config = dict(
    router_score='softmax',
    balance_loss=0.0156,
    router_z_loss=0.001,
    optimizer='adamw',
    learning_rate=0.000435,
    max_steps=9103,
    dataset='wikipedia_en',
)
Below are experts of layer 4 (counted from 0) of a mixture-of-experts language model. Rows are named router (the router's row for the expert), up (a neuron's input weights, with its number), down (a neuron's output weights, with its number) and show model dimensions 256-319. Each number is 128 + 32 x the weight over its row's rms, rounded and kept within 0 to 255.
After each expert's rows: a language model's description of what the expert responds to; "mostly gets" lists some tokens that are sent to it at least half of the time. This comes from a sample of Wikipedia text that the model never trained on.

# expert 62
router [151 126 104 131 105 134 106 130 108 109 108 154 130 124 123  99  89  93 105  93 149 154 149 109 125 118 121 115 145 174  93 111 150 188 143  73  98 160 199 147  96 136  68 119 164  96 143 144 137 127  87 109 149 120 149 133 133  80 173 121 145  83 121 182]
up0 [180 188  98 145 110 129 123 186 131 104 140 154 150  99 164 135  68 134 111 140 117 174 116 160 121 113 149 181 152 120 135 194 145 114 137  92 194 103 155 120  72 147 117 135 113 118 139 150 126 157 186 144 179 125 151 121 172  97 132 128 125 106  88  79]
down0 [186 120 126 131  82 113 136 169  72  79 127 149 173 128 116 110 160 148 167 153 112 175 111 129 119 105  70 114 114  57 111 110 146 133  10 162 144 154  92  41  80 133 146 154 117 128 122 130  91 135 136 106 134 136 144 117 118 186 151 102 167 125 129  97]
up1 [125  69 111 118 163 113 101 112 120 125 123  80 167 117 100  78 129 108 114  83 160 138 169  85 194 126  77 156 134 186  97 130 170 152 157  97 141 141 166 148 124 112  71  50  83  90 148 153 111 126  94 125 116 135 170 116 149 159 209 116 109  66 157 119]
down1 [ 84  88 129 137  57 128 131 101 159  93 130 117  83 111 123  94 150 170 118 124  98 138 123 173 177  93 136 118  67  97 162 104 166  90  97 124 103 192 143 107 178 126 137 140 113 137 120 119 112 108 164 151 108 190 105 136 187 121 153 153 110 162 124 139]
up2 [167 138 137 110 187  88 175 154 140 138 105 137 181 126 102  95 106 115 155 184 100 119 119 123  75 126 106  77 139  70 100 117 155 114 121 158 193 106 115 198 150 121 184  66  95  93 143 104 142 132 177  91 153 182 130 178 175  77  73 113 159 155 111 147]
down2 [183  41 162  95 100 117 152 134  96 116  39 155 173 179  85 132 145 144 223 113 123 156  58 122 113  93 133 109 153  97  84 131 224  90  78 144 113 148 138 111  96 179  99 105 155 114 129 117 111 111 124 150 172  84 135 102 117 129 189  81  94 139 150 127]
Description: Articles. Indefinite and definite articles, mostly a and an after is, as or was, such as is a specialist, in a series.
mostly gets: " a", " an", " A", "A", "An", " The"

# expert 42
router [134 122  82 118 108 104 114 139 104  87  91 157 142  86 113 117 103  31  90 151 121 167 117  76 176 103 166  92 183 168  72 145 152 140 172  59  98 151 184 135  96 117 117  95  72 103 119 135 161  96  85 116 149 181 138 170 176 128 160 182 111  93  91 111]
up0 [139 147   7 139 140  86 104 144 157  69 128 111 129 132  28 108  89 129  61 135 129 183 140 114 107  71  84 105 145 123  54 144  59 157 156 133 110 118 134 153  57 162 101  84 124 109 137 137 146  78 151 132 158 151 177 144 115 117 153 147 189 145 116 168]
down0 [100 208 104 192  83 221 104 145 142 107  83 107 115 109 146 147 149  68 104 111 118 105 142 119  26 120 137 146 140 107 113 133  85 140 137 105 115 149 128 150 100  93 119 107 104 148 170 121 194 110 109 108 135 115 124 115 186 104 141  76 108 123  79 150]
up1 [123 136 103 129 165 109 127 117 109 173 138 168 223 168 116 134 171 131 137 143 115 139 116 169 120 193 112 141  72 150 102 125 122 149 138  93 145 120 143 160 212 100 134 147  76 103 101 104 126 121 166 151  93 140 194  84 158 127 143 182 116 108 132 212]
down1 [ 65  91 135  96 169 153  85 137 168 166  78 153 131 153 194 160 131 138 152 139 117 150 132 121 107 153 105 168 133 101  99 131 136 109  95 148 109  32 136 150 203  94 104  88 139 103 112  71 137 168 158 105 134 162 131 147 125 141 149  93 147 149 109 124]
up2 [149 120 125  88 123 144 109 124 131 115 129 108 136 116 148 165 147  99  82  95 130  50 140 143 188 109  35  98 141 189 125 104 128 142 119 132  48 120 116 131 109 238  97 133  68  72  95 177 195 158 111 107 147 126 111 155 158 137 129 201 126  82 147 141]
down2 [140 112 121 147 149 136 160 104 115  97 120 157 105 102 140 159 111 107 112 192 144 138 125 109 112 139 118 133 128 152 143 142 166 126 131 122 143  89 110 121 125 185 173 138 166 146 137 118 141  98 131 145 119 153 160 203  71 156 133 182 132 158 148 111]
Description: Foreign word-internal syllables. Vowel-led pieces inside or ending non-English names and words, such as o, a, es, ia, us, in Italian, Japanese or Indian names.
mostly gets: "o", "es", "ia", "a", "us", "on"

# expert 8
router [122 146  83 144 155 122 103 130 180  72 129 194 112  67  83 114 116  69 147 100 113 179 124 124 151  82  61 107 156 172 127  78 102 177 178  80 141 150 160 120  80  96 107 102 104 119 133 119 119  93 102  96 159 148 160 134 181  93 152 205 153  82 111  95]
up0 [142 120 108 129 131 145  57 109 194  91 124 206  75 138 113 105 108  87 135  54 175 142 109 174 166 131  93 122 156 136 137  82 164 133 138  70 119 195 169 110  65 132  87 106 132  83 134 127 130  87 148 122 123 150 104 141 135  68 141 156 187 142 114 144]
down0 [102  63  82 137 104 138 119 160 170 142 132 133  92 165 120  93 159 161 151 162 103 176 187 126  96 101 151 129 124 136 165 202 146  77 176 176 110  93 123 136 114  74 130 126 144 180 144 158  90 182 204 118 106 152  94 137 122 101 120 125 120 125 110 151]
up1 [124 167 141 111 134 178 106 156 172 108 146 191 115  99 174  99 108 166 119 211 139 148 112 173 125 173 117 108 174 149 121 162 102 169 145 146 107 103 123 116 142 170 120 117 111 174 100 141 131 121 136 103  68 132 181 147 112  85 126 130 123 191 130 135]
down1 [106 183 173 153 143 191 144  75 183 144 122 115 130 116 160  62 141  89 121  80  81 151 184 116  61 121 112 140 128 133  91 155 161 130 114 120 106  64 141 184 109 130 115 119 109 129 105 138 110  88 121 122 128  96  92  95 180 119  69 141 111 180 134 126]
up2 [165 119 143 102  88 111  93 131 145 149 152 151 145 107 121 145 130 144 130  98 131  92 116 109 132 137 107 135 120 169 129 109 101 166  95 113  97 139 112 132  79 142 157  37 196 101 107 158 130 139 158 112 119  98 171 144 158 158 120 118  83 116 125 125]
down2 [149  78 144 153  62 129 101 134 163 234 163 147 167 157 148  87 139 188 168 183 116  92 125 151 106 139 154 117 124 185 159 124 112 128 102 153 154 124 117 129 130 141  94 166 116 158 117 119 154 189 143 156  90 168  87 122 123 135 158  93 125 154 113 169]
Description: Word-ending fragments. Final word pieces of split words, especially names and inflections, such as -s, -ing, -ed, -th in Roth, Muthanna.
mostly gets: "ing", "ed", "d", "k", "ak", "ted"

# expert 61
router [124 129 104  85  99 129 134 162 148 135 122 129 154 107 144 104  89  89 100  99 145 139 135  78 195 132 142 129 149 113  97 120 141 131 139 128 119 169 193 163  62 158 119 149  91 101 113 138 163 106  91 123 131 141 136 137 152  94 168 136 168 131  83 125]
up0 [110 125 138 245 146 157  96  80 157 123 146 128 100 142 130 144  58 174 107  92 143 184 132  93 108 117 110 194 128 136 193  92 154 120  86 137  91 179 172 135 110  79 126 156 145  92 183 138  91  77 178  70 154  97 171 144 129 115 124 119  93 151 146 114]
down0 [ 68  92 169 145  51 144 153 122 141 130 137  86 166 129 104 174 115 153 137 179 110 131 127 149 152 136  91 123 151 118 133  95 103 148 156 101  72  97 121 113 125  83  94 175 119 126 137  99 127 135  95 107 147 116 102 128 103 166 121  87  75 107 119 109]
up1 [138 150  96 192 100 103 100  96 138 146 131 119  57 139 105 124 139 120  92 121 162 128 123 131  82 129 127 130 114 120 133 124  83 167 143 109 143 183 107 116  91  88 111 143 150 148 166 152 147 135  90 101 139 113  77  84 108 173 123 124 111 107 123  93]
down1 [ 54 105 129 139  74 121 122 143 101 129 169 107  98 152 137 139 133 133 194 138 126 165 150 127 132 143  46 113  83 142 158  86 134 135 141 125  80 137 110 191  98 108  76 150 109 185 148 146 132 117  92 123 141 121 143 160 151 109 142  88 118 108 163 176]
up2 [126  96  85 137 155 115 148  73 138 103 139 119 213 114 171  90 162 115 170 146  87 123  93 141 175 123 154 177 103 124  48 143 131 120 151 151 177 107 185 110 171 174 132 141  49 126  54 141 135 178  92 166 127 172 141 165 203 159 138 106 110  74 139 175]
down2 [143  84 126  89 153 118 216  99  81 130  89 152 149  81 160 139 172 156 158 136  90 137 130 112 172 154 151 148 135 138 106 121 144 119 122 129 151  96 111 112 168 128 115 104 118 128 140 216 169 143 105 121 164 189  86 122 177 175 156 133 121 167 103 164]
Description: Clause commas and conjunctions. Commas ending a clause or list item, plus and, or, which, by, and year or number lists such as 2004, 19,480.
mostly gets: "\",", " 2;", " 5,", " 1;", " 6,", " ="

# expert 40
router [164 127 107 135 111  64  74  89 161 106  88 118 101 107  94 100 101 141 120 133 127 181 134 110 162 103  92  81 161 141  66 119  96 178 129  95 158 179 170 171 107 128 126 130  98 145 117 108 191 125  82 126 154 132 157 145 174  81 147 167 168 125 103 119]
up0 [139 192 142 152  87 107  98 125 144 121 116  92 119 112 133 135 134 106 114 117 167 105 114 133 143  33  96  36 157 121 150  95 100 205 129 169 119 153 194 141  94 131 131 121 108 136 150  99 186 126  77 103 207 176 112 136 202  50 121  92 165 157 124 115]
down0 [192 132 100  68 208 179 133 134 100 123 119 141 116 128 197  90  54 146 111 109 168  93 160 140 111 103 132 125 148 142 130 186 106 113 166 161 150 116 147 127 117 159 143 132 145 116 191 176 130 133 101 143 112 171 115 115 129 116 117 163 115 173 124 142]
up1 [119 138 121 102 138 111 104 141  90 114 114 177 135 128 135 135 111 106  89 106 116  85 165  73 124 126 129 121  82 123 129 111 112 160 133 116 104 166 165 162 104 171  74 164 118  99 154 108 125  83 175  64 117 125 113 117 112 102 104 126  97 139 138 124]
down1 [ 67  90 189 110 134 181 142  78  89  99 129 157 135 127  84 121 138 140 119 182 164 112  93 122 123 126 128 203 121  68 126 152 144 102 123 149 227 130 159  82 197 161 121 169  69 163  71 148 124 177 136 125  85 141  77  91 146 133 132 168 192 166 137  93]
up2 [167 135 117 129  73 138  57 125 133 161 114 108 125 112 130 123 105 100 115 121 118 147 138 100 151 118 130  49 109 179 128 134 129 127 125 125 109 255 163 185 130 165 121 133  57 108  95 171 128 142 128  74 137 127 165 128 133 138 193 129 139  26 152 128]
down2 [123 131  49 119 108 176 105 128 153  34 130 124 120 131 136 203 130 130 129  85 137 117 124 126  95 126 126 126 116 124 132 125 228 102 126  74 130 130  76 137  52 113  97 182 125 131 133 129 130 138 152 124 126 136 125  96 184 182  78 107  32 131  88 125]
Description: Determiners after prepositions. Determiners and possessives right after a preposition, mostly the, a, his, her, and My in song titles like "In My Life".
mostly gets: " her", " My", " Mary", " America", " his", " their"

# expert 41
router [148 185 100 149 101 122  83 141 158 102 108 133 120 132  75 153  89  78 111  74 170 133 127  84 149  61 110  77 119 180 132 115 108 115 172  37  87 137 153 150  96 131 135 122 130 126 136 139 141 102  86  85 190 204 137 130 151  95 168 152 152  64  96 175]
up0 [101 115 168 135 113 121  87 114 175 158  89 103  96 161  76 141 162 156 116 188 197 109 140 119 141 197 100 134 152 136 114 147 128 137 111 152 171  98 111 145 131 176 153 126 196 162 154 144 140 122 145  96 118 144 102  97 125 121  86  86 110 152  91 172]
down0 [171 138 117 192  97 121 126 113 127 125 172 107 120 121 173  51 141 111 154 126 102  94 119 122 137 123 132  81  67 109 138 127 113  97 175 136  75 170 115 135 148 177 189 119 132 118 130 144 100 124 106 188 129  93 138 147  86 106 142 172 179 151  95 125]
up1 [198 144 186 128 184 121 184 161 128 119 108 209 129 152 107 134 104 170 119 134 134 119 120 101 103  82 158  51 148 106 105  72 107 116 119 130 121 154 109 134  99 153  55 132 113 110 115 196 104 121 188 131 194 152 149 176 143  89  97 128  91  91 115 128]
down1 [ 77 182 156 142 117 133 104 142 110 120  92 130 126  48  88 103 118 109 115 108 130 116 152 117  89 147 108 101 185 120 116 119 103 133  78 159  53 104 150 132 137 160  84 137 139 132 134 141 211 139 130 157  70 156 129 110 107 134 153  76 153 132 144 119]
up2 [147 138 191 102 144 119 171 152  70 143 106 156 132 134 173 147 131 131 139 124 139  86 109 118  93 147 121 157 133 104 119 145  76 161 101 110 124  98 176 121 180 108 168 114 129  68 136 136 100 155 172 112 210 182 207 133 151 133 156 136 114 119 118 144]
down2 [138 112 134 136 104 134 131  76  98 123 103 128 132 149 118 114 147  74 139 119 150 146 130 126 108 143 160 105 121 144 119 112 146  89 109 150 167 107 122  95 117 156 123 125 146 140 198 202 163 176 108 108 170 194  92 142  92  55 155 160 111 135 135 112]
Description: Place and institution suffixes. Final word of place or institution names, such as City, County, Act, Road, Stadium, College, Department, League, in Panama City.
mostly gets: " County", "te", " Act", " Stadium", " Road", " Racing"